python train.py --num_hidden_layers=18 --n_experts=80 --experts_per_token=4 --d_shared_expert=64 --moe_layers=[0, 2, 4, 6, 8, 10, 12, 14, 16] --balance_bias=true --n_groups=8 --norm_eps=1e-05 --tie_word_embeddings=false --batch_tokens=[65536, 131072, 262144]
Below are experts of layer 10 (counted from 0) of a mixture-of-experts language model. Rows are named router (the router's row for the expert), up (a neuron's input weights, with its number) and show model dimensions 0-127. Each number is 128 + 24 x the weight over its row's rms, rounded and kept within 0 to 255. Numbers have three digits each.
Before each expert's rows: a language model's description of what the expert responds to. This comes from a sample of Wikipedia text that the model never trained on.

# expert 45
What it handles: Mid-word consonant stems
router:122094155131127166151117149153104077113103151117121162119073098178110154151109159120093119142130113135146145130139142136128177122098127131117147091088114099142092157084085131129118167102122164114119076160124115127121143153127116146146140128130095096106085081123125102090162114125143100127108128159112128140080169112117112133103107145153107085142111106136096140127128154139131173125123
up0:118170116101165133111147137155097135127102117174116139163100149125150114130156148133151120157179125144130092125171133130088171133091121164111124146114119142128144139122155111139118095160140132155091167151128119080127105138113085152125108104174067147156160112136096106142129131116115157066113098129087124114105126129144109114109123166109120148115114100154096121120116169138144115078149
up1:116133139145190157145134144113124111167143102088125146116144142122111146146158094140103138144104131139168105141167119143129135156074115145104167125108146148130162150129129148103148084141133167162115097133121124134136123100131151097200127101156113155088127144083138111063109166101096151136151154123134107091131140167119114155133118148099126120121154123151117121107148163138132079126099
up2:147126103094150123136151153168147138135151139099147152092125130124151144126124137134109170112114140146112110123102146098199125108098144159127129155110143145144160148159119120103119140102114162106113080134141111122129138132148155118132146141117090100127149131125124154130110113129149133052128146135133110149108111086106102151115142164165201099093119098106159156128151184094133088113167
up3:131098129170099161096111137115116186110144134132181141147175121113109115122136122103150129152126122107163140149171123145100136128123153131162094129139172132147130172108151108117114125146136149167151102164122141115128146147139110096147138090104100162152152091165161129072147110130170115129129117082113131182119107163130124136103138129181118124116121108119123098116116182175132120133103
up4:173121152133121117106114157106109149164143103159158149129157074183095140141157126088129170115132095114134111118129136127125171093091119158172147174134129157123155092150104134149110119179090156155129100189103108115125158117117088113107167168143138135121142140099109126138116090099099099117128116111168143122146120123141102114100119129111143121164128136132156153139100141101139135114115
up5:149138142162126137143107163115097131155106161123155189126127102145129189108148130097131109119164098128142160120162070087125124105130078115152132133124129103121106169153112166152130143155133111135168084105144143140119138115141109100142110143100138082169148095138163129148138154084131127142120069102103112166141124140146139108089134119157127165150142107144158103122102100118118132109124
up6:136088144127124160128135115135083131123096114110078101109110145148115139166126140099077125138199082109103174167170142122109119117131100161129154146098100128088133107088123143120128133140100135162105150122108103093181121128140112142113144102151136095149109100120129128107138134142144136112139153113117133112155134147131103156117107120109130095094078136127128164167092185112157132158117
up7:059085118167120179130117066140131143131114086109130159123105150106082115171115124203114140148163155159145114151073129140120155142070139124098113131150143128123150126153110117155138137082117138117163125122139096133107160131106141177143123123158141133127142156147105110094099150128104126136147107127123139135105145146127140117153145136080116108115089119143153140114121137139140137132165
up8:122121089097108183175127151101117126178101141115140168160085100143133134105131123157168089151101129190128181116137166136165186143138142176148123115140125151120133106129101126140107127101139096165133132126137125114130114127126128145160083140157115112140166128159115152113112116159114117135120147137115131146116117095163094125139148126125137131125117124122077087152159145081088133141148
up9:128140173117130142116117143120106129100130099127138133142135126163105168114106109135119139139153116099166146133136066111153099119145139134132103137106177058105153150097150120083124160127131141114131160120133097124123127152135130107142157154152164118116127145102110090132120098157153177119097106139104143124085146089116106131141092127151112102135087131141153092176107160162138174072105
up10:135124144121146149163126149114129086129098139152118152069066131148139114152084137099118104123135130144165154122123146086112087119132144132141140123148143161132127095163138128140159114107139165116102102142166142085073137122117093145148116131108128097079103097113114107153135149140147138098106138155099088145136166115110094199114126120133099126137118143107091173134111092149115142129153
up11:163133140124113132097156141100111142132143140116121149143092101122116162130105122108122125153146154106129117124064146071082117136108123154108140102110123098094103127101123145055134137151134128096109117119182119112129145139185118068153115099088155115129117146141135188136151119136120127156161165168129163167098094144157165122107126117134124136126102142142132124130129100130167152132111
up12:108126108138123147107124143152120122129166178122136110142103149128106140130131147070143137147162154129159147117147111162128091105149118080123138109103071124126106167102143156110105146110190143101173108136088117156147139149119132126114144156140124116109127085150120129120144153094152159102078123131124153084113140165077141141129116100158134110153138139163089149173112119164131172143131
up13:100114160149137152157152137106084131140151138131123106177141123124170121143126143138100102134152138122136204161134173130159136174161123071134126139147110117130115138162107117132104133100141130163121113138130133142129138127109109143134139077141148123163161156098107119091148139157153138159082117194125118121103147103138147108115117104101142159134090125128136148138126104120189096157173
up14:093122100116120146110115133115149143125120107084143126161160134140078133140099144153128106127124091132089116149153169063119148141130160063130162143131109124160101144099068141123115118133119155150122123169100136110134150141123125102132149136168125181128078138126113169116124132161141127146118134115104098126141102101144133116129110117154126096131160138086127118098214128125109136096131
up15:133131126116143104142094155110124170114119166089129132135102154148118130106130137134105134136126130153123097132097113108064068103100150123122103121126100143113111101130138123201089126131150130098125092134125150118128163113128154147111167138126117159122070119120110113108099078082104122142123146084147156168112144095115141138119095152158168173116146161137136115171115159110115112162126
up16:128130165124157106141114069155117090178091153166153131144123121134134129129122127104108115113149111119142107160105172106186146115118137130097141110090119135117122145098125135163128138086126115114108148102122105170090127152099104162083139106134147070188098125116108154092118114122157105143111125143091130126109105119148117104119113066127105131121139159133155100100155120132166154113140
up17:127130167091134126134147121147142117146141118150127125132128152094155097147138094114111157120118140128163119109143154138150129129128152155176164122141157118111108150118143137172191120109100106143104140088116109120093142136123180118162131083130140102094159117172096150165134168079125142115148113171178111152106120123150099127158110106125113134118137168100116134140078137184105159158135
up18:119138120167112141129126144135081111104126146138137110150123111141134171138098165111123077116132150165137146127064121147139150133139105097149099128108113137113136071144159136115136144134128112119125136147104108146145148144098133135169148149109105135153139087114169091105128094132109119126118119106088120118104181085079106121139100130080157159090097139120135128134100114096126077064148
up19:107126159141134106074172145151095124102129116148139140148114118125142140180167090130100137129143165111172095152157101156141118170144119096166138130104131133138107138084112131127136126105092123121154131127129142083124131086108120119184141105127125128118114088174120116090132119131122146125113123114125105117130179138135092139123162119151109123131075120157097155099157136159202129160110
up20:105132146187131130119148104118120103148143120163145152135131119164165157149116160142130132109174096151115158130169146142137125097117097076127153137141123156106122104142129114113110122091131133128112089139120124058145162127150148140086158097111102140102126128111162130117120079111127130132082105113069170158114125100126151159127145153124130078160098102094133150104148151148092148127128
up21:138076164145126104127130111147111107150134169110136133129103133103102094101116154108159128185147107069140129138175139145111166123097125101144155134126080087104093130124121113149138102162114113107135077141127113120136150148128121144098120139183170100122103133128137091137137142158129171167119166143112104165133170160098152139133155132081116119123114131144106121111075134150112135142140
up22:108140088146157103171131079118111123107113163129141174159146119056108092142155131149056137115132161146148158101122104127128155152120104095141150152131123145140079130122129137114123136129067158154129138138124120111100127091106126077139108119135123102103128168107150137103122128124110143103110138134138156124170146121160132145104119119130192122165147102119081113162126114143132142115126
up23:078106118140110109142127115139117131139120139105104130112117095121137127142081141119115109096105161108095168147128093133185128134095113126177133110127110100162095121082122174124108156129137107139131148168167129097107145171122104169148126115119115111122133106151111092129124162129118109143098136145082171136127152128128095104132151112161106122169201086152110151127144144140154144131081
up24:132155143144146159118163129126122155134156155167171170147105110139154135104136135123108115146140106117099112109139168110157117126115128148149160091104166072126146129068108122129137151142163135168130119128109175145162115179169148125116113131141143116044111151170124144126167135134147123109132134166118099097127162139094134113123109130159117113149109098103086119161109127130117103151116
up25:117124152150099138135137108134179104109139156125113138136168146129105118140156108112140093063148142141094150129126102114158124144092157137103214163123126088111097110103140127114084154132117148186115111103159130129146115091125158152160145171133129131128086086151143107132180128119125139136108123124112131125118184111123079105109111173151111108112129125156140121143126141144129125119140
up26:122095160105134174112128162104117098119106092102161114118150131132150152128161138135115115168124098099157162157140128089124188141129127114115150113140131093125149139085108132220141132122112127103107122143124115147099140121099141116118139109162113084132169103127118159148121128148084152092109109130068115125126105115079132124134120127143116097124122110114180148174103101123104142130147
up27:121093122079137128118088145125104115132133130137123141129099123132086125127136152142134129126147106129151134121165167138141104122123115097119098082129080094079106192131108114119143157081145158111147118117167081112105145088114153159114127142121130143128162125071124132069148132099130147149161105123141145152127126135171108141150152111133113123175135100147093140148068093154135132117162
up28:121166157137119103127132130126130107139150166109133133118090135122106113149152111115102080087158170150114142091168135111124108149116124135138127129147073134121135188083136114129159149122162145142161104102116157104106119170128118136147130085116100090153138129105101128124131120145115130166103145109117153125139100135125117088131095138072102059169120138093170118159153169129155142141133
up29:135136108128148157134128152161141143117158170126149135141092139145125158105117124138146134136101108123120106192157152099152088121101128152105151160119152130110144106114115131122155099154124168092079119132138113105082076156108128109165117099098106086154059117136155125100136117122134129121155099121109170135127172121144154186123120123133119162133096084118143117115166148102105134109104
up30:165116147135110101134119173050128117122132124137132129089127131157108140130103151107176105065141124099088131103081120174105152132119154135112132111111136106135138151144108118097138075133089145119098106130118119129077115131115175126141086096159123114131050141121092102120139174138124125101129100144148116136091126108117121125135131114137138123106129116102110095099123141153153112095127
up31:098109136061104117103115143108133078138099184107117155142111119139134111144119143124116134154116138137090137156123107117119147116115138121104130093141120107100138160144075136141107093111124131121082142111124138144157095138152102063140088081108091096119124117148130098133166136088165143150131148139168088151125166083103123120131139125130085135101155119152072111113143139137142158144117
up32:139106114131122098190129122132118150123148145087182153071137120135104143117101103095139114108119110160119099137138115151103150167144112131116123107104103133185167168101100175131123149118158136150097107141120122118099114123153135135187135136124088166079150124124157104122165080110125120122080120155125129131081134119122129121114137127139173132124107126116106187105158114116147131140128
up33:119107124102118143090143112156131125126092141128085130134182133137093145166103158108136079103138135156139126102158159146106091101142119120136118108148128137143124159114094148138140167145118180110142130191112159121162108115122113111119162119081140120113118103125122155088112103098137150075101133168115137141151100130143088166080119129123117143147117116181146110115174163133130161108123
up34:139105109135120126118149151147140101138143100145120118148136165157121079158185114135114114129103121186093120122177151100152139157131160161157109097124170123173161167135142148138135151122116120121128096138148093141180137143097138117154119120125160114147159112138131082112152145136089119123162104127192153137091126150103127115117139165113123111150105133149113126119191109156130097140159

# expert 31
What it handles: Name-final pieces
router:157077123113143097175128150146168099101104123160108165097097070169131141115140139167104128093151150065160139104162178138100155128110119119111142110104152085123092111101127105143094157110137125160099108127118117106117138119113115112138157116113076119111079128135104148134149106155156080122128109136131134136127133147102149091105093117121110125148163142122102135101140126116121153134132
up0:088117099082109137187142182076145139147095123131137137118104088133090107112139111134117114170105112156118121107104164124144135107118122141124115142170138085144139103118102188168098090118126153141123122121136123126122136132099077107152168094118114103105154112097133134092136143154122141149123124147090146143110076114135123112140112108104121108108148165083109149085122148161138135151139
up1:197102157154182088119166115165158105137154162103152147098100081179142110134104115116121114128103138123151170123149117165141181151129114147114160137102120089138104144128175150148118117138129160113119102089129095135156141137117134131100141138125109158123131117142105128166106087146132120153102111169134090163135116123119138090105144120120124161113124136124101140120169130138143115132180
up2:112121169114110123105117094115143174138120098143143132116145103122107164106133128112129144140134107098174166129151155120155098116069115133121158108195119082114142099142154072122169131124135116154138152154119126074131119145147159143148105143113097139108133138138141126171173104163129126143132120125119138126132115098104117105129144134072135079150146129179098126124133178105141134096090
up3:145090120102146133130123138107131157139101123105133121133048081115172124127126144158116118125125108105157134145150160142148113166119117109120148106108077073155093125113157081124105129082168119151107114148165119138151131158163143125141116131131095180126162124125146105115165147121115129148139127097134077160092111150139153103120124153073115163118152156101109129145143145146100122126142
up4:148123110108112084133140145202124118145096131143082116112106084141105154124105130171127157115128109122123111124116138137071137139156122108136101083162120097117144129098093104097125140140127152176092126133110177142101116136133097138115172090101139156134110093134106110091134099127151138113134184109138181105098106097099122125124131106162117110157119141105118103114141153154147128123168
up5:153096146128144146136162130142090128109065102111117127140116099130146108130146115138097106112107126143158131181119136153106131122117119141105153153161195122161137145148104106116147100130102167190123135126155125105077089157121147107116148088120117116134100101141098128120129175159131143140085122141118115131081128112159148114133128112140135127089169140104134190127103100117130126099081
up6:122147111126132100111104145115183097149153123128141148126140105144173116162149127130119086124125125123099140130129143125172164137116136151145185072111116103134082136148111164136121079116108130168117126120129138109110087139111107104133141103117110192113118104128142165119132124159141119092144137103137150114082155128094138123110101110135096151137129117100052143113113172147121101074132
up7:129130112137162124130161114133157153118148086168105116115129131122146131094177155144120185105155137129123096148131142146119148155169125163113165167116152117101121132092105130116114133146171152104151148150070133150140099106187110114099156149163107137140117114144120099133128137148142116165132136146108164144146103091162131078159138105087154126111154161127124138099108121111102121126070
up8:146130111130149130118135127119126164156129122124108124120091208178119096126141105114107090126152126190138167100157150100140136131104120116129166137099177116151133131139147213120136101151121143124132168120125120129164123164126144140117101148160144140157131133144129113111140156096132083137144098167131118099160099153140107062110139127095145129125115152172127143104145100118116132126113
up9:171134128150145137106086094152088159135136175090100121116132161107146090166164166110164117128129097114146178129136088131158136120146127160175119165153085147109117171132150147106138129127153147115120090116137144150130092115170113099137131098123116138118163145141122130138138146119110129152116108101131127149147109100114128118098133103120124133091182135128102051130152120161107162136139
up10:118102107157119152156145148126152104130119131160158094095088103136130141123149140151162125114131136136128140113177164093173112142149149102113150131132114139124147095112148162141146111134140131152147137114162145100176171106107156099149152123128138086121116113149181121178101086151108133107089143119123151154108125128124117102111137150164121166146138118072098156056151134129131099163143
up11:163107109103148145133102140133140143104112126155139062117105122179135157126144129140115105117153106101174078111177183131086131142122130108130107154112137123123119100122126140149100121137102060155125076086117141111133111086161179140118127151091132100100104115136125116148113085147142126163143115118162136103102135123140164124141107078104130157161134124153141147099133132134116151130101
up12:118097121127155110110117142123160122152158148148136106091117153099119146164138152112107081130183139096160110132140140165096097175118134102124157136061152145102112106119147095147078142127094158134152113135113093136118126135122154155118176113110115072142107115128146108078145123115154116113130172117151158065108102115120151125134121128112121159122130130146157104170095133126158133143129
up13:095153131144138119103126119107118142126082086079103125137144099117122137144137117119152094093070117119162118125105137103078134147156100119140130151140103119117118138157114091134124159078132124146085158091093137093164115146103110149109106109144169106134118099093154130152118139129140136118135157100104095170100101143153087098120104145094122146078147101117103157140113112119124100177105
up14:111117095169173128135134154118126119122144148119157111093140132136128149120159100114118142154127073118138129121095138103138093137093145105076106113160112091126130136148152140156136137166098164137102105066155133115097110127131117132120141122129114116100164127171166117078134111079165151096078106164137133111086102107160107164146157116105137152121127128134154143090143130145109151087109
up15:125103130133166137152134105092169098153123171147127161159136091115168148147128117144088141147146128112138144088156130130107143116140142113152150128144095131110111132107136105099103141110120085137087164125170128100100140095129135152169130072145095155146104135150124180158181125146111162133145105102149123129129147109081099134118112118118122089148136170116103154118144157163083135142090
up16:138101129133151092113125127138136156071125136117099073112121118107128117104142114132161162116166128140145084108109157136152155158133124144136127129128116179117160076132121131165153140105151142130144160167189148066158154118127177129129062139133148108144152132118128112141125090149129126118135136112144164118103111100161144166142110099109132160145133142118114167128117146123135137156188
up17:137077122127108116107168140115095120129098149122114129129133112149136113115151103193135138145123128113094087118061138129170149157183144116110155106146158130144076114137138134123049152132109168152090108143137133153104129094142161128141124138084100121125127130090160112119138138077171110093100126154104096166131165120129115153107117145117148129139127133135143115130113122120094128120141
up18:085129129089099150120115103089156122132129108176102116110100120113153133113151126126118127119136101103140155130124149121079058149104135120128138119093163081110118118109120117096119108123161158143116174149152180115141138132156124171110126114107057142169130161155110168125138124116120107115114120120110143140158159166097090112093130148110136082083100126140125157120111127121114129120097
up19:136164108139131118150154132132131135098072138143120173117099071139108163129160158152122127098155118100115175112157141098111165150122119042107150110126148064098120130114144111111102128121165119183137141147142158137096162117118094103115161139131149124125134115137171141167099092111135126135146103108116154143128149143114153136112123105131121165158121139146122127104161118142115153092126
up20:132155142124155100103134159111156132127173142121125113128149141158182132110131109117156155073111123093153125094138139129119151129094117137129085129128106112087071161158123172161178136142166127098147130099153122110141157129116113139142087129110078177094140150123156130129122119153112175099107103129130102160136167175137139122137123096101111140179134111133116142112147122138152144162108
up21:117151147110081145107193091140123158092129115148164130156146156138112120152136147126144123131133113125105083120108143101124157122192122146134101139146114133103110131125111096135126154164116132120108106118130114082128113126129086129128151105139098078106130173076088114138169078126124139121110161091124095145130148121153169142161123175157151113099107112116149106102098129152125162096112
up22:133144122116135129131098150148121146108097145113111148093112121153165114081127135136144142139145086126132132044118159125146158124150128145130099194142178088143111143122173157113103142141124173136134116129106132113141136128142144143064143121097127136115102114122086132134120126119123121181126113177175140150129123211104121126126111118085100163152138121114122147153149132125133124141139
up23:132138079121140113156150106175181122133101131110141103128130120135140125155128156152110132139157137102122151134142109157131170166167116086123137134161130127141132158147161159153108147132097103144152110143093162115147130118104101161173107096150120110122085143200098166160135120166148108153112137127144132098121118140086129091123152108123143099161102106139122162108181148112148142155104
up24:121112111114120148133088125155153100134132098097146125115117152109117124124144114110110132156186122129122125103197129113097133130149117138114117151116100056096130175109152113116143144082119104129143119125136143119163140109086079163123144120147091098114087152123107152133143142163160114106134128054125149112129125137105145073086116122079114130119136148137136122130112164168149139106150
up25:153121098082142092092138105132140117120164124119154137103094123117113087128163167110138115117110094083144158093150118149138133096103153135148146108124155088084105134089195142142148101110155160153119084127134167135138129129138095139113171122100110111097118085161096088127109116082117136100167146134160127140105115116123142132096116118095157121111126127128161141102087123123144149106130
up26:138137142164146134151136159133144128138171081118122087119160138107104132122140148138139110148134116123147144124087091083126159175113154118140148131129127141092146120112127116088108141153101185128124111094174119130123098094102096146119156145092124169114150141116060167135157135147099113160113138167132106137099115148142088122148109131109147155148176093143108146099135149123155124117073
up27:157134110138144125152126147113128128102098139209098121102112079129128147127146145161163118136153187102126138140133104107133123121095114119130107111125167120147133130148175111121130134147093130155111140128111139128152126083152147119125159089075114139179098121132157145155147113117173094104121106123132104150131094162089105111129050144103128114144131117122117139075125098144136100146109
up28:185103101178166117092098092103114143145148123120131122140139125141101126176151137162139152130101162134114152119126199124159089091087118133117112115147142127136145137139133102129156116118147120148154127119138124070117096140139141112125130109151123098088130153169116090168094120096141073113133150156131141112154132129130120074143150147124148148119104132115125175099129174139100122102152
up29:148111108189127163173164134134117127097104172129105112152148093112169142145116094108112143103178105134119155105124114107074102139151174129054104117167128117127129084127138184135115118136148147158145142111145170164129137140118122130152135143085179107156160094144138148091110100114110139085120120125122136170129132106114122140143109124130126125099108148112113097114133118138135138120125
up30:185085150133107124123132129141136149074174134133128170111150093140135171101128161128138084140101121115065096151141153126096114122130095110129166121117125112128077159138146106151131119144114158131087148157107136115129138182111153091121134117161117144108116097177112147103122166142136093119109116166115132152115150175156155118136143141121150176128112114119166105113150137123140100130147
up31:139122120147126119090129139155165117127147157122114110137139101150152105151130080140136114126124154100146146162135141065095118102135106140093142125090115084134132122102110155149152164136129140137104080113121146092156126120128062125138123127094139125130089098119115128126104118115132149172102127088142137083102150140118119063142115093147129133164114152054136138124127162122093151175122
up32:141124123083152133085117158119138107115128157171091144133139107072137140159125104176174094143120125154137117075150130128097123133075129122146155095114153126135118137128142148140131086124113114123106128166100142131131115077137093137129139119128131141066177112095145078166091130137167168119173123105138139128158152137093113129129108131140097096146103128150127163097124134155136146119142
up33:185104155147143101123104139135179112101142139106148133129080119159177112116167136145064157125142122113130151122136132119154161133122175092095111164143102102144097129118133084146164118121130124152116136090104134113109146139124145081143104071151105140113134129114118129132135154169114133148143140111132162137120064129125140162090127121119108084135137121165141146103109155141103150086133
up34:121120162125130123148135115111117115093153137145102123138186128098134137163136119147111083100133149106103113095122180136128101101099121130175143149161144120177100118088140111089143136125134091150154108188146100131143121147133066087125160124106124142151134139152153118154103122112138141120127098088149145138154114158138140123086145143098132143150124188147117183107129125114111170128094

# expert 26
What it handles: Asian and foreign name syllables
router:138071132130151127138114136136162117111087131166127167103104101133112180129187137126125153114138150082135165138112138159126165115113129142135160140094097119072104136171133132110118167100156130123080091146094101114128143133125134146130150184127088113113103106113097100131095126160125098134135102129117078119100148131093175129110091147112126132100134151101099117096132131149122143122128
up0:117092108133112109105103139132142171113169127132124103150172125151114109105141141130139139142086159139143146115143180118125130069145125093119086114146128134142109162140168137116101107105143111136097128152106100088132131119187141102161171134187108122109124118151113102117142154142109105151143136092143131106140108124142132102087140163083128135103129175162049140149128127109116149120128
up1:122117144084174120111085159165150094143099143154112113125128175124134133106116150119117088128117146120175139109134121089106144095123161107175147142138151109126098104183132115151117113133164134090103139122134094091147120138164132131125141131140134135123119118158158113128130139120132164124142133155115098148124083144165160124129137120113177117089073154126133145101151104134039152130128
up2:126151112137112114110123100113148097114109135132121113145110120105115136114114119142104098163144143121146171095104095125115150101169163112137086160171101115157116071112148117113131145150142144137116120102169123105123147136166160108171159166117117089102150123172131146147109107153096137105123111093106124078142124128181168149145091105147124140086117083116139157162122114133112131154073
up3:144145140133089101118120140133122119153150153110120148137109144106139130179148150109108102120137164045118138160139086088168127154131110151146128075116147135116144141128136149103147112137112117168123125133128115119130157158107090143138146109163114143135085127192117117131127123104112098158131104134075169155110130111122105128119166180174119109063125144091128095119116151127122141141131
up4:101124163152134155135087158111131139131140118130123163133098098146136163095140095139103116083115140153088145083081124120131157126097104156116105120163115106143094123128108119133142099136136144179100097113122137115101122161125107136064188131149117118136153105118106117143132096137117100145144135113152068142118131087110155128129173123084126074112105087148138118142109094151129120102129
up5:115112112137136129134086115172142157110107170138142128137151160117110104154158116147156128120151105146134119106146152150117086143134108172125159146101104116136121108113133127158080154149191123127100140149165136130173107121190148177135147160138081109064123172125138139151124145130164125141170104128116109162121104085106129133116141135147125138124118167120173149130095143143140108163128
up6:085104115129158162143165109140125129150137148128116101111121141151133092183154109123092091138107122106118162171133132107135134153090116157085141141144102115151159110137176155113084149133148127146139107096153113137168118113132143169191187175139135119095108109128154115125167133115076127126134132125151139112116157098123144140113104111157091131119154139110100116143170141162150153121127
up7:143107144138167114126117104128141157093119092127126137144119166112115125161084156122093140139138092134089122112092086123161142121078149111128164138109098137152164109165108109100157112112113138113116107126127097120149152106126112145143148159146097125094097120121130083145125171109132161146138112159102152150114149159070109129103106148121128121126126148095085099165099080136171167091125
up8:122137123161163134103102128125150140136134121107146138123107146098099134080134148125144152204134107117159133143097136147147149118099109149121136117125164125154103104168157149123095155124155117111111089125120103141128139151126145134141163142141143118161064122116160118148132133120146089127099168114141092176107145129094152116177102167131143130123134164095164135146144176171139090162170
up9:090099177106127151136132114148159158121167141112132136135091103133149156167057141152093133102110129126090106110116125120160110136156137163129148143173144082116063121113132143075146139103111125135109154148143096100086128129119131108130145164141131093095131174106163122118123124165118127074097128123099142147153123134117133118120161153135148133125126097159125108149103159112117154096115
up10:142129105154110130133126071103110132119146114146135124172119123159114151187138103134174145099166087113110108155111138106142118178096137126156146121120147108145126098116154115136093108136121081087174136130113106102155101117137129112147158169119104145143143094085136124114145136144110179100185153139135116140145101125142100155102133160107117139102054165143133136137116150122115135139130
up11:135117143104128152154098115134122126109086147113086132109121088108116158122105098136066092136171154123134096177138156094149146119102135135102085120137150120165117122115168120142161149145125140146157116141162143153143148131091138149132123114176107133132132109106086137136112153126136170148184136178151130133146147101121158136128146107149146095122091140124120125135076121053100135127122
up12:133161118095122134117137092187165109130136136119159149141119128140112127119136173116097112138151113113150140167140113111150111107178099104090144131137106165133105169114163146095069085120104121131109154120110153118104141083111144112127123138109109137093137144076119108133123140133109127149169139190076147114125133107081165136183125112136123157135125143132089119134149146153100157108132
up13:125154114128148128123100143093151135157106137095125099101155128148141131101147114106107118139128106104139150153161109103147149122101161120119135116106151169105101150136130141120141135160104199151107108085110104123108104104130104131151121090135118113124142109100143113120133135131151154079147084177130157114108100178115095135074130119084125137141090168156133144138119110164113078177088
up14:130129122126139112142160126109142138105146135150136144140155084146120106152148143103142178141117117086149132106130148102128146071133143096162122066100146109139124203156126184132135182157111137090135157145116112124091128152146088115149122142124121110118135133110141102174111153098117087116165177114101152116118134086143125130138074111087137124127146157149116155147122154128101132133132
up15:125145128148148124129104151105169119111114137152149170077138141112138121141134131086078131117118177135098106157116137106112139120144119127109132161156121114145103125176087160124181125128141116103128135148157138126102102132206115148155132088116142106156146137125165137117118101089156123097146144167079101139106152143108135129179161124101098123110138154187118125137118165123144146102133
up16:099121147126149163110125103137137120133116160149159153120110121099094136136135098102167109129151153129130134093121115114140178124072119120102119102125167150143198133139145136124123141139148123125116120161118119112122122114103162160083169136088126153166120080091128133121126114126147180165105147110138148148103110199117112146163115146124124129121090131146117102121118119096116178093076
up17:132140129115117120120086100118176131135175113121131142136103121082111145106091118088075108140128145146178122063123127098157096151130129138171145179145113121123164148112137139155137127134101119146135115155145136143145129135124158138084148142086111108144151135105073088108134100140110131103112132186120063175093095097116154101132155094117117139111109139136144123129125133128140119127139
up18:121131123136095155105141148100134134084135155138105124077114102153117150160107115125103129108113135100184124098099064152139156101152151126100165132111145093129129161127155131156084080119134079096124117131129139127146133113111136154128106140123113130100180119096098090152132116155131129119083155148155087091147140084098158116148120117111123129133143176161129134130084127138128168117140
up19:118099120155152119139178165188134162116120120152147117137123169136131123165108136137136130110134138141150174110107128135165102169150152108124157123121096092112097148134148160128124141115114132107118101123133154152194133098150167119128160128172110129133109128102106142148092145124116085162110103174139129171151115109122126154109114088147191128124101110116076124160103123131141169150131
up20:083113131060117130098128136127157099182138103116142148120093111144142148120147113119109158116132127114144133097124128136157134171149129106098118120132145153123141115148144124097137112111131105119073120141093158114146088141133184155141068070087120144131147124130100116109092119159084175137170123104095136121142107127128168141104092140129162114108139125152133107139069118136123155113121
up21:133130168126134119116122113147135151144150167131150199122126152108158157134147134080131104122161121075129161123125076169137110109114166160115137118103131113107136131152120125148125114141126139159137160124054107099109135156102149167145135106107159138100098084084136108085104126107101105153086125110126098136164169145138112110136122121131110095132123086114161113144111117148117112091111
up22:131114144127142119150114123166142123098115160168134088131090142156088153115203157149156139119151113054140093107101127133105139116141117151121119128121084112137120135152138128141126139130127136136143105139113095148112137145138085156155189114130113170101139120131170118098141155142109140138141119124118126153088134126072140166102113093114134130133168129105153149148130145138101134169193
up23:131109143144117155072100115102121165162117086117105140093113163111109092142140116126091099137122138115109165133138162144157127127125093080126130117162129130082127125147136136141127159143146143104112119131094101153146179147111060138112117138128159113120104170106067138124134155134103092107120091125087081120149133096131123151121099100105074142111147156122107140158113132139156114132153
up24:134127124132150177097127174141137104114108077152145108135079118145131193112125159109117152145146133104134068111092099169148122141103130118119156116085134137083153166167137108108114146111137143155120086147082134111143141112153151130133134113103139169147090104112141129156106133150108133106117109118109110136076119154146177137132154157129148134118099091136162123153134125145128078124126
up25:083133076149118116150106115122114097110162121071141100158101126124084118122122132117103116100116126099157126156138086150135134143092149146129129139164114105120103126127116144132150158134087169118145151161141118130124120135071066116115137157080127126140123091152124112151159168135157166147161124109145102152130131160108101145131120148135154115106156160123129124103118106188081163105117
up26:125161108098145109105111141139116105162141141113127134137106130136129093151125127133107149148145137087137127157177130114094102123130111112134185144085112111121163125130166158114136117141076104143103104123117106110103113137140147079113167156121133138124191165119099163124142067141155132122120149100067134142111138135124109136143116112095120164073137135098157133152105149179083130135105
up27:109073115097169126111084155110141151149100136173134098127137128135124109108166178123054078100133144135103174147109123108118110140107158141174156119109123170107070146138191114145136139116143166133095086143139131117144104114109094130152141116138123115089146107134109113164097130135146123156119130138136091128105136158114144133119098168089108148113134149120122125126126135134107145118121
up28:119118104099154147098158113169130120171123100138096088125110136167158128139135110088146111143122125130140157100127156159138112087144186132156126136118149106137122102163123108112101123125152135083127097087092088150119122144127127118112166123137151109159096118130135126136132114114120151111114091135066128142151161146125118128143122122123113115168164145156147061090154094129101191103108
up29:160114126101091118158125106137165148119160115109085107107112143132110141107117112161145125120127134116090115090105173173136112139130103113094129118140094152095099142160101124135127151139123177129098148119124112177098142115160166177103150154066136117137188151105094151104087085104113111082145139112131084129096140163133141114138106109094117146110131113116133128134124141117148124114158
up30:092099102127128107123100135159108123145090122164114092070130173137129136149132128122113147095101135115147094143138152161177131153104124131129159165095107124136125103141125137101149097135095140143132117174118136146166101124102147061150123144144113156148163135170127100131083074075139138122149145160141135106105149157112112140137131125151136108163127115130156095126132092150159104083124
up31:100146165133151145100129120105147149112137146124147096130124152089135128101140167148106102095118120127161140151112116127148135120138119116137132146103164161086143162166143101172150128115146111123128122174075105109124148176160110160097155127121145127139150131127140100156116116133141109164090122090120136149158158150116151141107046122125129160163149176087121169118102097134138165112107
up32:165146140086114125125162090116093137154128165120140147126112172126082130110122111151103109148175122118136128125108116155096096123105131108158089122113121106126106155144119180102088078117118133090096124109132129121101123132105117112141153174148136107131111141135110171167113141087133122101124133093119095158101145173067121127120134109120141065108142137156129125153120098129129106073105
up33:112151116140089139137174154149159130151115127124139121132077106102108130153077118123125146167131113169139086147124120151133097148161135103119115100114134164157087178147148100153117126104133149159102113190131094125144140129122129118129143125128121108148137094116078135061134134113128130169092128129172154115134139173147144140123119085155088117120127106119096150183129120092133127121108
up34:130121176123146138109101123133166079180103149138188091099139132118078132165159127128153139141129135104138124109134203136162150098130136143114121158113160112144165164130133125117146124126120138147159130125121137129118140122168149108130153159101162154179131139086131117184134101122173136121130100101142120128087110121069130121135131122089092129145142133122085118107161127111123119107113